From a checkpoint of a small mixture-of-experts model trained on Wikipedia: a variant of Muon for the experts.
Below are experts of layer 8 (counted from 0) of a mixture-of-experts language model. Rows are named router (the router's row for the expert) and show model dimensions 0-191. Each number is 128 + 24 x the weight over its row's rms, rounded and kept within 0 to 255.
After each expert's rows: "mostly gets" lists some tokens that are sent to it at least half of the time. This comes from a sample of Wikipedia text that the model never trained on.

# expert 27
router [125 114  99 108 118 154 120  91  98 132 145 151 140 137 101 127 143 143 169 102 108  92 145 155 145  81 130 160 154 112 140  85 121 132 133 121 108 163 147 115 111 125 107 106 124 131 119 120  87 156 124 138 115 176 123 110 131 130 104 113 105 193 100  71 133 100 112 165 127 127 146 102 161  83 112  74 153 127 166 142 140 133 176 109 128 147 125 127 134 153 162 170 138 177 114  76 129  98 113 132 134 103 115  97 137 138 136 132 142 147 106 118 131 103 106 198 170 148 118 138 121 105 126 136 115 123  96 110 100 148 171 124 129 123 103 133 104 131 127 112 138 150 165 134 179 120 137  68 130  96 128 112 137 140 124 103 119 149 112 123 107 121 136  94 103 110 105 120  94 170 138 171 136 125 120 181  94 148 116 173 131 136 155 136 134 149  88 150 121 140 110 123]
mostly gets: " Nelson", " Smith", "mann", "ović", "ić", " Wilson"

# expert 4
router [ 78 109 110  78 122 150 117 130 109 122 148 150 167 145 108 107 110 124 125 120  96 109 135 176 161  99 167 157 136 121 115 108  94 144 142 160 129 162 159 114  94 131 105 105 140 159 153  97 131 145 100 119 121 155 125  81 133 102 124 129 121 140 125 123 112 107 112 179 130 115 135  96 129 128 117 100 142 126 145 144 128 117 149 116 143 162  95 143 127 136 131 164 132 144 124  85 135 114 133 123 165 113 122 122  99 156 152 120 144 154 118  89 126  95 109 154 141 169 121 124 113 113 115 149 108  98 107 124 141 171 148 112 157  88  91 136 114 151  97  98 160 144 126 114 131 137 165  95  99  88 101 123 143 144 147 114  84 163 120  97 138 131 184 108 131 100 148  85  87 126 109 133 168  80  76 145 100 154  86 132  88 157 143 101  95 110 112 127 146 176 110 100]
mostly gets: " /", "\\", "   ", " =", " –;", " —;"

# expert 31
router [120 116  86 124 121 157 105 125 105 141 169 136 161 153  96 108 108 140 174 110 109 114 151 146 146 106 149 113 158 126 128 107 133 140 113 163 135 130 150  75 101 133 131  96 111 140 131 107  66 159 135 152 128 155 119 130 154  94 110 122 120 169 132  86 156 122 119 160 119 120 126 118 129 116 125 115 136 123 147 109 142 139 157 124 110 158 105 153 137 142 118 120 135 136 117  99 101 116 126 136 190 124 141 101 120 170 158 141 142 185 114  86 125 122 125 129 129 198 114 144 110  83 119 135 120  87 107 125 130 157 127  91 160 128 115 119  92 158 129 114 122 188 110  78 176 143 145 113 103  99 135 113 158 128 101 112 119 127  95  90 114 139 145 114 109 103  93  80  93 157  90 129 152 106 124 137 108 134 124 150 120 160 142 141 100 138  86 174 136 164  88 102]
mostly gets: "1", "2", "3", "4", "6", "10"

# expert 23
router [112  94 143 124  84 152 130 118  74 128 160 133 125 144 108 101 114 119 155  89 111 119 152 165 168 140 142 155 121 114 140 120 104 142 123 159 111 155 149  90 119 127  84  89 156 142 125  85 118 109 106 157 136 115 113  96 105 121 103 141  86 137 127  95 154  95 132 148 113 126 148 122 131  99 101  90 119 110 130 134 139 115 167  93 130 148 126 158 142 130 147 163 132 147 125  99 114 116 122 130 125 127 139 117  92 152 153 119 130 127  89  99 147  90 145 156 148 154 105 161  90  75 116 151 119 120 127 123  97 160 138 129 140 114 129 102 105 133  99 117 165 138 112 122 135 133 129 115 112  74 119 112 152 147  99  86 141 174 108  84 131 145 187 136  77  98 101 100 114 174  71 147 182 130 124 174 133 131 102 129 109 128 138 130 108 152 110 175 109 130  90 126]
mostly gets: " Sheet", " August", " March", " On", " Call", " Part"

# expert 34
router [106  96 128 133 127 156 130  98 130 137 153 146 185 164 106 153 101 136 176  79 119  93 177 180 142 108 135 147 125 113 147 118 129 161 113 155 117 131 129 102 118 133 144  93 120 156 177  90 103 132 114 123 140 154 117 119 139 114  98 124  80 190 109 117 127  70 110 163 122 136 134 116 155  88  94  92 128 116 173 125 147 158 145 136  97 180 140 101 121 153 149 165 115 152 107 117 148  81 152 128 144 102 123  79 133 173 152 104 144 154 102 117 167 102  95 150 164 169 123 138 100  97 115 155 133 134 103 129  84 133 151 102 142 126 133 119 126 159 126 103 161 140 147  84 109 140 141 133 130 105 109 123 149 132 108 110 115 163 124 117 122 139 150 122 110  82 118 119 113 147 101 122 138 110 111 137 106 142 110 137 133 139 141 134 110 104  91 157 143 142 105 138]
mostly gets: " politician", " director", " footballer", " actor", " member", " father"

# expert 37
router [ 81  86 112 123  87 131 135 101 134 147 161 144 133 153 123 113  94 126 156 105  93 106 149 140 127  64 143 156 153  93 115 126  81 159 130 142 116 138 161  76 101 143 126  87 138 150 133 104 103 128 123 153 110 135 119 111 119  81 137  97  90 152 106 113 124 108 137 131 108 148 132 103 143 119 100  92 173 146 160  92 165 106 129 102  87 139 100 162 125 139 109 171 130 172 114 101 149  84 136 149 164 145 139 115 151 150 141 119 179 140 111 114 150  76 132 144 142 149 128 149  90 100 115 145 111 108 146 119 120 143 136  86 184 117 119 106 123 137 139 118 140 139 119 101 143 140 131 118 130 111 103 120 142 142 139 110 128 156  91 110 117 119 131 109 116 112  97  83 139 124 121 152 143 152  84 149 139 138  91 152 105 123 151 103  71 146 124 176 115 150  96 105]
mostly gets: " at", " during", " of", "At", "from", " near"

# expert 14
router [129  85 112 134  89 145 113 114 106 160 156 145 160 140  84 139 112 139 126 112  94 119 137 142 159  95 147 150 144  99 131 129  84 128 116 138  99 133 142 114  56 163 134  85 122 161 149 110 105 127  94 120 155 129 125 101 158  86 132 146 107 133 120  99 108 126 124 136 105 127 123  94 141 102 109 117 156 115 155 138 134 116 163 110 110 165 110 164 184 172 137 125 129 133 114 124 122 114 184 167 156  91 141 121 128 184 158 135 158 124 104 105 144 117 107 133 154 158 115 149 125 116 107 145 132  96 138 116 102 174 144  68 133 106 106 133 112 153 129 127 127 164 141 110 159 159 129 112 143 101  96 135 166 125 137  59 137 146 110  98 116 143 128 111 124  81  96  92 135 126 120 143 168 115 140 166 142 143  96 157 132 136 166 102 105 158 122 139 136 160 111 117]
mostly gets: "In", " Al", "Al", " in", " throughout", " In"

# expert 36
router [105 105 122  93 117 142  86 112 104 155 160 168 152 159 105 120 117 152 165 101 137 123 143 154 160 142 163 155 163 129 120 118 134 153 148 145  86 131 141 110 108 139 117  84  86 142 142  93 109 150 140 125 142 165 106  99 141 119  98 124 101 133 131  94 105 127 120 151  84 166 105  80 129 119 119 100 149 108 170 149 152 161 150 124 135 156 126 148 150 145 114 133 152 149 113 110 122  92 163 150 161 117 143 108 120 148 150 133 130 148 100 100 163 122 163 154 138 174 132 141 104 109 116 149 138 103 108 109 141 168 185  77 145  89 132 109 127 170 110  81 148 118 149 100 168 147 140 144 109 100 120 112 132 127 126 100 112 130  91 124 132 142 131 122 108 119 107 115  99 145  78 149 142 127 123 159 123 143 125 177 133 156 163 116  60 136 102 163 122 151 133  98]
mostly gets: "-f", "-s", "-M", "-H", "-w", "-L"

# expert 25
router [134 124  97 126 115 147 113 108  76 134 150 136 161 134 103 116 107 138 136  98 135 124 168 173 135  86 144 129 165 136 149 117 113 180 107 152 109 152 148  99 100 150 102 110 127 151 145 106  94 142 118 121 143 121 106 116 124 119 114 130 102 179 109 105 112 122 140 152  90 160 169  88 133 116 100  84 133  98 158 136 117 142 170 114 112 180  94 140 147 115 115 151 187 175 132 102 107 133 141 153 158 122 159 117  98 160 165  94 159 161 123  96 130 128 121 151 120 159 123 138 111 106 118 136 161 134 136 127 106 136 146 114 125 107 101 110 106 179 110 103 157 153 124 119 142 146 159 129 125  90 129  91 178 169 125 123 107 150  97  96 122 142 159  83 141 112 123 108 118 178 105 166 154 119  96 119 116 112 115 131 106 158 140  99  91 163 113 127 122 145 112 104]
mostly gets: "AR", "X", "I", " U", " CA", "TA"

# expert 5
router [110  92 127 135 112 170 135 128  95 124 170 123 129 168  96 140 123  99 122  82 111 139 166 155 150  82 163 131 145 149 129 120  97 139 151 150 112 132 160 110 108 140 133 124 113 152 123  76 106 148 107 121 108 156 110 117 115 121 128 131 128 156 123  87 144 102 113 154 117 143 158 112 144 108 144  71 125 103 122  97 125 127 169 106 122 175 120 139 132 141 135 130 141 175 141  88 128  90 119 120 191 102  88 107 138 175 142 107 162 167 114  93 144  87 106 156 141 147 148 120  95  83 110 159 102 123 118 103 105 154 133 109 126 120  92 112 111 127 138 101 170 145 125 114 146 125 144 129 111  74 122 128 142 131  85 100 117 147 115 109 132 130 140  92  93 107 134 104 105 157 115 155 141 121 117 125 123 102  78 151 117 147 166 112  78 122  82 144  96 152 113  98]
mostly gets: " Votes", " Championship", " Award", " Cup", " Candidate", " Series"

# expert 7
router [ 94 111 100 139 127 149 117 111 122 153 163 136 157 140 103 125 116 119 177  97 109 120 160 155 132 115 147 136 166 118 164 108 109 156 164 166 144 147 160 115  91 140 102 100 119 149 168 108 115 126 111 141 109 149  96 114 132 130 102 119 101 148  97  81 116  96 134 140 143 146 118 122 143 109 116  99 121 136 124 129 158 147 157 118 106 143 118 158 115 168 146 111 151 149  95  99 121 107 171 158 161  94 117  87  97 136 150 139 142 146 105  96 129 118  91 143 137 159 118 149 112 107 112 155 123 110 149 136 107 167 147  87 151 122  86 106 107 148 138  91 128 141 149 129 159 187 156 115  99  90 116 109 159 155 119 112  91 135 100 103 119 134 182 110 131  97 127  90  93 156  81 159 159 119  91 159 100 156 109 150 117 154 170 121 122 136  95 137 147 167 125 126]
mostly gets: " w", " e", " o", " we", " le", " st"

# expert 1
router [ 96 110 126 140 134 126 130  88 110 167 147 156 147 173 137 150 109 133 145 105  91 110 164 159 160 112 146 145 166 126 135  89  82 129 101 142 126 149 130 107 114 159 114 117 101 139 167 108 112 154  96 135 150 142 124 112 129 106  99 135  68 146  93 109 118 103 138 147 120 139 129 119 148 151 124 114 156 122 165 141 120 155 144 152 144 144  97 119 167 130 165 129 117 159 139 102 110 118 157 133 146 107 146  81 157 153 158 119 155 152 109 132 142 108 109 151 162 167  96 136 111  87  73 150 149 100 109 154 105 140 131 120 122 134 149 107 124 160  78 123 116 161 118 131 139 157 149 100 107  88 114 117 193 136  99 101 120 163  96 119 100 120 131 132 119 129 111  78 102 134 111 140 143 103 108 133 142 156 106 146 105 176 172  97  93 125 112 173 160 136 121  95]
mostly gets: " some", " these", " several", " many", " any", " public"

# expert 21
router [128  93  87 108 111 146 114 122 135 148 172 137 167 135  84 120 113 144 150  88  65 128 157 130 155 113 187 165 143 117 172 110  97 139 145 140 113 134 157 124  97 146 110 122  86 143 172 102 121 133 107 131 127 159  75 127 139 109 124 116  65 133 102  85 129 108 136 151 101 150 140 109 159  97  98  82 137 151 155 132 117 125 130 134 113 153 118 146 135 129 164 148 115 144 117  87 128 127 139 156 140 135 118 138 100 159 154 157 185 145 112 122 109 111  98 163 147 142 128 128 116  98 102 132 177 110 109 121 138 127 150 105 139 126 132 132 118 124  90 109 162 118 126 106 121 145 136 103 121 107  93 129 129 128 100 127 137 149 107  96 106 144 149  97  92  86 140  92 148 134 101 152 173 104  99 151 135 147 130 156 124 123 161 119  99  96 113 184 170 136 116 104]
mostly gets: " def", " ins", " rel", " exp", " var", " conf"

# expert 19
router [107  95 113 109  96 150 125 114  97 118 154 144 145 148  94 163  91 138 129 102 110 113 155 164 149 103 148 162 160 110 133 135 115 145 132 165 124 127 137  91 104 111 114 129 112 134 139 113  88 132 123 121 129 154  97  96 145 141  85 144  94 158 116  96  90 107 118 143 123 149 147 119 156  99 134  57 156 103 145 114 111 116 162 101 136 141 129 171 136 154 142 157 149 173 109  75 134 119 129 125 155  88 133 127 145 148 206 104 132 156 114 122 144  86 124 187 136 142  86 157 111 107 115 138 108  85  96 109  95 135 140 117 142  95  91 115 134 117 145 125 164 174 143 120 143 126 131 101 130 100 120 133 162 128  93 114 131 134 114 125 110 140 140 105  90 108  95 120 117 160 124 173 129  97 126 159 112 124  83 155 129 118 141 132 126 146 126 134 101 173 107  90]
mostly gets: "idae", " Stadium", " Creek", " Islands", " Records", "ville"

# expert 39
router [116  92 139 139 106 169 110 117 125 122 148 157 148 154 113 155 120 127 155 109 135  96 203 156 147 132 158 155 146 118 127 115  79 130 141 174 117 136 153  92 122 119 105 119  92 159 138 106 101 127  96 131 104 160  77 104 121 143  94 126  96 131 120 111 105  70  98 128 103 153 157 118 150 131 146  78 148 124 150 124 118 131 160 105 121 157 114 145 133 142 174 159 164 146 117  76 120 142 157 143 144  95 138  94 151 177 164 122 135 173  93 117 136 122  99 136 145 149 125 118  73 101 100 148 137 105 111 119  95 152 114 117 139 103  83 106 116 117 130 122 160 164 146 120 116 121 152 125 116  82  94 123 158 119  86 126 133 169 121 113 119 140 170 119 111 100 116 117 150 146 110 157 133 115 102 163 145 122 114 144 101 123 179 121 104 135 108 124 132 144 135 109]
mostly gets: " forces", " property", " rights", " evidence", " systems", " organizations"

# expert 3
router [115  61 122 125 105 169 130 102 104 118 144 163 153 164  85 142 136 118 162 120  98  92 160 139 149 134 137 143 146 145 143  83 110 127 139 140 122 148 138  78 119 131 109  99  83 152 200  93 113 116  90 139 124 144 105 125 121 134 120 124  80 169 112 102  95 140 127 155 137 130 140 120 155 116 136  80 145 124 131 122 137 140 158 131 122 143 137 183 154 133 132 143 122 143 117 103 116 120 146 130 126 128 132  92 133 162 182 142 163 146 106 133 105 123 142 126 145 149 117 132 109  91  99 177 152 115 124 115 114 163 153 125 139  95 108 129  97 128 119 137 137 134 131 119 129 175 164 104 125 109 108 124 155 138  87 123 134 186 102 115 121 134 137 125 106  99 125  81 123 164  96 163 140 134  81 180 119 159 118 167 138 130 164 102  70 119 112 140 129 114 133  98]
mostly gets: " used", " moved", " located", " based", " worked", " wrote"

# expert 22
router [115 114  80 114 112 147 122  95 128 128 155 142 149 146 100 100 122 135 138  99  93 113 142 172 113  73 130 149 153 103 133 123 100 142 156 132 105 166 155 112 110 151 131  78 118 146 139 104 116 135 123 116 141 146 120 103 117 104 111 139 109 166 114  81 130 111 124 145 113  96 139  90 127 100 109  80 115 134 158 111 145 143 156 126  84 188  90 145 130 146 158 120 136 150 114  90 105  89 154 156 155 117 134 113 125 163 145  87 154 132  81 128 132 129  91 147 151 173 142 151  86  98 115 145 110 108 109 140  72 148 152 128 141 111 107 123  98 144 116  90 134 141 144 122 141 150 112  85 106  95 116 115 148 138 102 103 130 157  88  98 104 131 143 109 129  62 122 112  69 171  99 156 148 122 113 138 120 128  89 137 123 146 161 124 114 141 123 162 133 130 128 115]
mostly gets: " Robert", " Mike", " Joe", " Henry", " Jon", " von"

# expert 35
router [110  94  65 112 123 181 134 146  92 135 158 164 163 148  99 124 114 136 125 109  87 129 150 142 136  95 131 148 158 130 145 109 127 131 152 137 104 137 146 114 101 149 153  64 119 149 143 103 124 129 113 132 135 145 131 114 124 109 115 107 103 155 116 100 115 113 143 163 112 146 116 113 162  69 106 103 152 124 137  95 127 121 182 127 114 160  97 164 154 122 115 142 145 171 110 124  99  97 110 165 140 113 114  92 143 173 162 149 135 136 116 102 133 108 132 141 155 147 112 139 103 107  95 174 119 114 148 123 133 138 167 126 158 105 105 112 136 142  94 116 107 142 147 116 154 140 148 117 139 120 121 143 135 144 127 105 124 157 107 111 124 102 153 115  91  59 111  79 124 157 127 145 176 147  93 159  92 130 126 150 129 139 122 104  79 148  98 183 158 138 127  87]
mostly gets: " would", " could", " won", " took", " may", " will"

# expert 9
router [131 118 111 116 114 138  96 102 112 128 162 158 148 148 101 132  96 145 136 122 106 110 167 151 118  93 169 126 160 137 103  94  89 164 127 163 105 133 128  88  72 132  97  86 101 149 157 117 124 123 106 119 131 128 112  99 135  98  86 104 118 167 124  91 111 120 136 155  93 113 115 126 131 123 109 112 137  94 163 123 134 146 141  90 131 134 135 160 165 148 113 124 121 150 110  53 116 140 135 167 149 116 104  77 121 136 172 116 159 158 106 100 128 111 134 144 166 154 133 146  96 101 107 128 118 116 102 107 109 141 130  96 136 108 123 138 131 152 117 121 105 166 119 141 132 131 156  95 108  91 101 105 180 137  96 122  91 166  99  98 107 152 124 113 117 104 128 100 108 171 123 176 178  93 132 143 120 144 110 143 135 156 148 135 114 128  92 125 140 165 100  96]
mostly gets: "′", "″W", "″E", "″S", "′W", " MPC"

# expert 12
router [ 85 113 129  83 120 163 132 107 125 143 140 159 176 180 114 135 101 133 136 132  93 118 149 172 145 128 133 175 144 101 134 132 110 134 161 169 123 167 137 104  80 137 121 122  98 179 167 106  91 112 111 135 120 110 129  82 124  86 103 102 118 162 111  99 113 103 123 148 109 145 151  79 141 116 119 115 133 135 157 169 114 145 169  93 102 159 118 150 138 140 152 154 145 129 109 118 104  98 148 149 158 109 126 102 124 165 130 115 170 139 134 103 110 112  94 178 138 136 109 124  98 126 115 168 125 100  94 106 137 161 159  78 147 127 105 141 122 127 118  76 125 146 137 111 120 127 125 123  88 110 118 104 131 131 109  89 120 173 104 138 130 133 147 100 119 109 113  93  97 143  97 165 130 133 101 150  96 117 107 137 136 136 155 109 103 112 129 162 101 176 127 112]
mostly gets: "),", "\",", ",\"", ",", "\";", " ,"

# expert 18
router [103 104 125  90 115 164 113  89  99 154 140 141 157 168 121 126 143 129 133 109 117  95 148 162 167 126 131 153 192 118 141 125  88 149 107 141 125 155 124 110 102 134  92 121 109 150 162  93  99 147 104 125 120 139 122 109 125 133 110 121 111 122  97  88 115 112 139 131  88 129 135 120 141 117 147  77 136 123 172 147 130 122 120 126 105 147 126 154 172 160 150 118 131 149  73  67 117  97 129 143 166 131 139  95  97 151 126 115 129 138 135  90 150  80 100 142 151 122 106 167 113 129 109 144 116  78 119 153 113 153 133  97 143 115 152 126 125 141  95 101 121 140 159 102 145 167 137 114 113 116  68 130 152 196 115 127 126 135  82 121 133 143 158 103 115 125 120 116 126 152  89 136 160 147 107 131 148 140 106 165 129 147 136 116 110 142  95 145 159 187 109  91]
mostly gets: "The", " The", "\".", " the", ".\"", ".”"

# expert 26
router [ 97 119 130 120 134 126 111 119  98 145 146 136 155 157 121 121 114  99 139 105 116 115 142 153 164  61 151 157 127 145 159 109  99 169 114 145 101 148 162 116 113 159 124  76 107 163 143  96 108 170 101 131 158 139 114 125 130 134  98 119 123 160 100  42 142 124 128 136 106 141 149  93 163 112 111 107 158 129 146 122 137 146 135 131 102 152 123 128 138 146 126 120 134 167 102 100 113 116 139 144 188  99 147  93 141 164 127 114 140 147 119 113 148  81 112 129 126 166 109 125  86  99 122 173 114 113  92 136 113 133 166  68 163  89 144 107 113 156 128 104 124 140 144  88 139 150 115 132 134 101 114 136 150 152 136  79 114 124 112 131 122 136 159 108  90 126 105  98 141 151 114 155 169 152  99 121 115 106 117 128  97 151 154  94  82 132 102 149 135 139 120  94]
mostly gets: "The", " The", " the", " his", " His", " an"

# expert 13
router [111 119 105  95 115 151 117  96 105 163 155 135 154 153 113 118  85 116 165 118 135 137 142 152 156 121 138 138 114 123 117 114 105 137 126 146 103 136 154 102 110 147 100  96  94 179 134 100 107 167 122 127 121 129 114 123 131 102 103 113  84 173  87 114 132  95 145 160 139 142 138  96 171 101  84  90 115 115 132 113 125 117 166 102  97 168 109 117 175 157 115 133 130 150 149 105 114 141 120 145 137  95 146  88 146 135 159 108 165 143 120  59 136  81 113 121 160 160  89 126  98 103  78 181 133  96 131 118 102 135 150  89 123 113 124 125  64 175 122 118 133 148 149 122 147 159 132  97 117 118 117  99 144 164 117 121 115 164  83 110 114 132 138  86  91 127 129  92 141 141 109 133 131 113 120 134 120 142  94 129 126 139 150 136 125 138 107 171 140 148 125 119]
mostly gets: " French", " sub", " second", " German", " next", " British"

# expert 15
router [115 117  96 131  81 172  98 109  93 148 169 153 116 138 115 105 142 150 147 107  89 102 143 171 161  86 152 135 128 110 158  99 128 125 131 172 131 124 152 115 124 156  84 101 129 156 114  97 102 150 118 162 153 140  99 112 124  98 143 136  92 165  96 121 130 126 154 162 132 105 138 106 118 133 130 124 168 123 148 148 135 113 180 129 112 152 142 139 152 171 145 162 118 189  85  88 104 107 173 120 109 134 120 127 131 147 154 142 174 146  95 108 154 107 118 171 161 140 120 134  73  93 118 148 123 130 120 137 119 142 157 104 157  96 111 116 127 138  76  97 124 145 120 109 154 141 105 117 128  98 139  99 170 143 117  96 132 175 109 118 131 117 147  95 112 104 107 108 121 136 104 141 142 110  76 160 107 120 139 137 146 130 114 148  97 158 114 154 149 139 110 116]
mostly gets: "zz", "arl", "enn", "err", "arg", "omm"

# expert 32
router [120  93  78  97 121 135 135 121 111 144 157 128 162 147  80  91  83 111 118 118 109  97 156 138 157  73 155 158 185 123 113 113  88 114 150 145 100 112 117 103 100 149  81  99 134 168 141  83 107 156 118 101 163 130  99 101 152 113 118 124  98 127 115 118 113 124 125 145 106 158 112 123 146 128 105  91 149 125 158 135 173 122 178 118  98 137 128 144 155 133 141 110 126 148 119 100 110 133 126 143 143 122 171 117  97 166 133 138 177 162 103 108 148  97 104 140 150 124  90 124  83 103 116 151 103 129 113 106 129 153 156 132 149 130 111 114 126 146 105  98 117 137 140 110 146 128  88 113 112 107  93 152 182 156 131 105 104 145 102 116 147 133 138 113  92 101 103 104  79 139 128 134 126 129 138 121  91 178 108 157 110 159 143 110 105 126 103 140  80 119 140 118]
mostly gets: "á", "é", "ă", " San", " Los", "″W"

# expert 2
router [126 100 109  87  92 169 112  93 113 145 152 162 158 120 131 124  79 142 154 100 126  83 137 172 140  94 152 171 142 144 110 126 122 178 127 148  88 132 142 124 111 121 123 115  94 126 162 118 103  98  91 162 141 114 126  97 145 107 104  97 103 131 121 105 122 108 122 170 138 124 123  99 126  84 116 118 182 125 140  96 140 105 187 142 129 136 123 138 134 162 137 132 161 141 117 112 138 123 156 153 136 110 154 125 124 131 153 143 171 136 118 121 161 127  90 157 194 150 136 128 104  98 108 140 133  89 102 142 127 151 174 125 134  98 133 107 113 158 128 110 139 181 121 135 140 136 120 112 105  99 137 100 140 189 104  81 102 143 110 117 118 101 135  88 104 119 102 110 139 158 102 154 144 141 135 156 132 114  88 158 138 121 174 114 129 146  99 161 139 136 115 100]
mostly gets: "iy", " Raj", " Bh", "akh", "kh", "ğ"

# expert 20
router [ 81 105  91 117  93 155 140  99 113 136 143 157 139 142 111 109 111 135 160 104  84 140 142 137 128 131 147 131 156 107 142 107 100 132 135 134 125 144 172  93  58 130  82 114 116 142 183 117 127 131 102 109 122 120 116  83 160  89  89 129  91 143 107 110 109 107 128 137  97 112 130 110 125 130  93 112 140  99 157 122 152 141 141 109 116 155 113 165 129 138 104 136 129 131 101  83 129 107 124 174 148 107 128  91 117 147 168 136 165 168 124 117 139  96 115 162 136 135 125 136 110 133  90 170 115  95 120 128 118 163 125  81 123 132 118 111 117 138  98 118 124 153 125 110 128 148 146 110 103 129  97 118 155 153 141 111 108 166  72 103 128 151 145 124 119  93 138  69 103 150 102 154 177 124  81 157 120 154  89 144 114 154 154 118  80 135 125 139 150 139  86 110]
mostly gets: " approximately", " contains", " using", " includes", " containing", " include"

# expert 16
router [118  97  83 112 113 153 122 102 116 161 170 143 161 150 139 159 129 147 133 114 113 111 161 148 137 120 150 143 150 109 104 118 126 151 134 165 130 136 130  88  83  97 109 106 129 126 151 112 119 109 106 128 163 143 101 118 122 132  75 123 104 148 111 120 144 142  87 169 145 143 142 122 158  81  98 100 150 119 134 136 161 142 150  87 123 148 132 145 124 165 133 143 136 150 131 104 106 142 114 158 159 111 159 126 118 153 135 120 157 147  97 112 161  86 121 129 154 136 111 153 101  87  86 172 132 100 129 108 139 158 166 110 148 133 122 136 117 171 102 114  94 173 157 104 132 125 113 109  89  79 113 111 155 152  91 107 105 145 113 100  77 115 165  97 106 102 111 103 131 150 105 174 122 109  92 113 143 114 118 119  95 164 129 121  98 151  96 157 133 162  92  93]
mostly gets: ")\n", "|---|---|---|---|---|\n", "|---|---|---|\n", "|---|---|---|---|\n", "|---|---|---|---|---|---|\n", "|---|---|\n"

# expert 28
router [108  87 102 144 112 145 113 115  99 152 141 152 181 121 127 143  92 165 136 111 115 128 197 135 154  89 134 164 161  89 127 104 127 134 133 155 123 152 165  94 114 117  96 111 109 143 137 112  98 133  85 143 102 144 108 113 129 134  86  91 114 160  97 121 128 120 147 168 111 134 137 113 146 111  94 110 124 133 159 129 124 108 147 107 114 145 105 166 152 133 181 133 114 140 119 103 130 111 156 146 131 120 146  86 140 153 150 126 129 147  91 131 136 128 105 135 137 154 120 113 133 115  95 162 144 109 128 126 139 154 185 105 192 121 115 128 108 143 112 113 117 125 133 140 166 137 150 111 115 116 110 132 157 151  96  67 139 146 115 101 120 127 150  93 117 109 117 129 133 172  80 169 163 108 123 150  90 148 123 154 124 147 179 127  74 145  88 184 136 146 113 128]
mostly gets: " they", " who", " been", " often", " not", " what"

# expert 29
router [104  85 110 118 104 152 133 107 114 141 144 170 142 122  85  96 103 119 143  80 122  88 133 149 136 102 119 160 149 101 129 128  98 152 140 138 117 151 143  93 105 119 103  84 107 150 137  87  99 133 120 109 132 147 133 118 103  69 109 148 114 176 119 112 137 129 130 131 108 103 134  70 152  74 111 112 156 113 180 149 164 160 136 127  84 148 101 129 120 157 136 162 122 141 117 112  92  95 137 122 154 107 140  89 107 161 119 113 167 132 107 125 162  91 126 155 171 160 134 137 122 114 132 163 113 122  87 137 102 163 154  91 153 109  89 124  87 161 128 119 150 149 128  94 109 127 125 100  93 109  96 138 132 151 119 108 104 144 112 112 120 157 141 128 115 114 117 113 125 153 117 133 153 129  95 127 120 117  86 149  96 149 142  98  98 138 115 179 165 160 117 126]
mostly gets: "',", "featuring", "=", " JPN", " ARG", " starring"

# expert 6
router [ 92 126 118 126 112 146 105 113 104 118 166 162 159 158 104 130 133 109 139 129 103 114 166 166 133 120 139 137 136 134 150  97 103 132 138 148 106 129 162  93 123 137  79 113 124 181 148 109  98 137 112 159 115 145 106 101 137 124  94  94  76 155 121 109 144  89 148 149 129 155 138 113 137 134 125  95 153 118 175  92 127 143 170 103 125 145 133 137 148 161 134 129 121 136 119 100 123 109 117 136 168 105 136  74 124 163 167 123 157 166  98 129 150 109 102 148 177 134 126 147 100 116  97 180 131 131 102 137 109 163 156  83 133 120 136  85 125 136 112 123 128 147 136 108 126 132 141 125 118  85 124 109 155 124 100  88 131 155 123  93 115 169 165  97 124  69  99  91 109 151  89 185 134 104 117 160 153 138 113 139 130 162 141 126  90 103 124 126 139 139  85 121]
mostly gets: " front", " roof", " rear", " lot", " brick", " entrance"

# expert 0
router [ 88  88 111 126 112 153 121  92  89 163 180 138 150 139 105 107  98 121 116  94 102 120 162 162 157  95 174 125 132 128 139 128 113 141 116 147 111 120 186  56 112 122 140  70  88 161 158  93 119 127 125 134 142 130 104 111 132 111  60 126 107 130  92  97 150 105 129 168  98 122 137 114 134  92 132  99 132 107 169 120 109 139 142 137 108 167 115 151 147 144 123 155  99 152 106  94 109  98 151 159 152  94 119 112 108 139 190 128 162 130  95 128 155  87 149 145 146 163 124 155  98 116  98 161 140 123 100 133  89 170 143 105 126 137 128 107 104 137 112 134 119 153 126 125 166 130 130 143 102 134 114 118 159 127 101 107 111 139 116 115 113 136 137 118 125 125 118  92 121 159 109 152 153 112  93 131 123 140 119 149 123 117 139 111 116 116  76 125 158 154 120 104]
mostly gets: "″N", " Genus", " Clade", "Note", " Coordinates", " Website"

# expert 17
router [ 92  98 112 100 115 169  79 127 120 128 171 139 191 179 106 124 142 113 142  86 112  94 162 141 143  91 155 129 153 138 142 104 102 150 147 146 108 113 134 103 103 118 121 105 115 146 139  84 116 118  99 127 133 148 128 132 114 105 119 116  97 166 140 105  95  96 140 154 115 136 140  93 154  89 144 109 121 112 158 117 121 136 141 115 127 139  84 155 146 169 122 137 136 143 119  87 101 111 140 134 141 135 122 112 121 151 159 108 144 153  93 109 155  78 119 151 140 147  97 143  76  85 119 152 121 128 108 139  80 167 154  97 139 142 133 135 114 146 135  74 131 145 130 132 140 154 177 116  88 110  88 105 156 113 109  98 118 150 109 105 112 118 150 125 123  92 117 102 100 156 107 170 129 131  83 167 136 129 117 144 102 125 150 136  93 136 101 144 104 165 111  84]
mostly gets: "Personal", "Career", "See", "History", " ±%", "Population"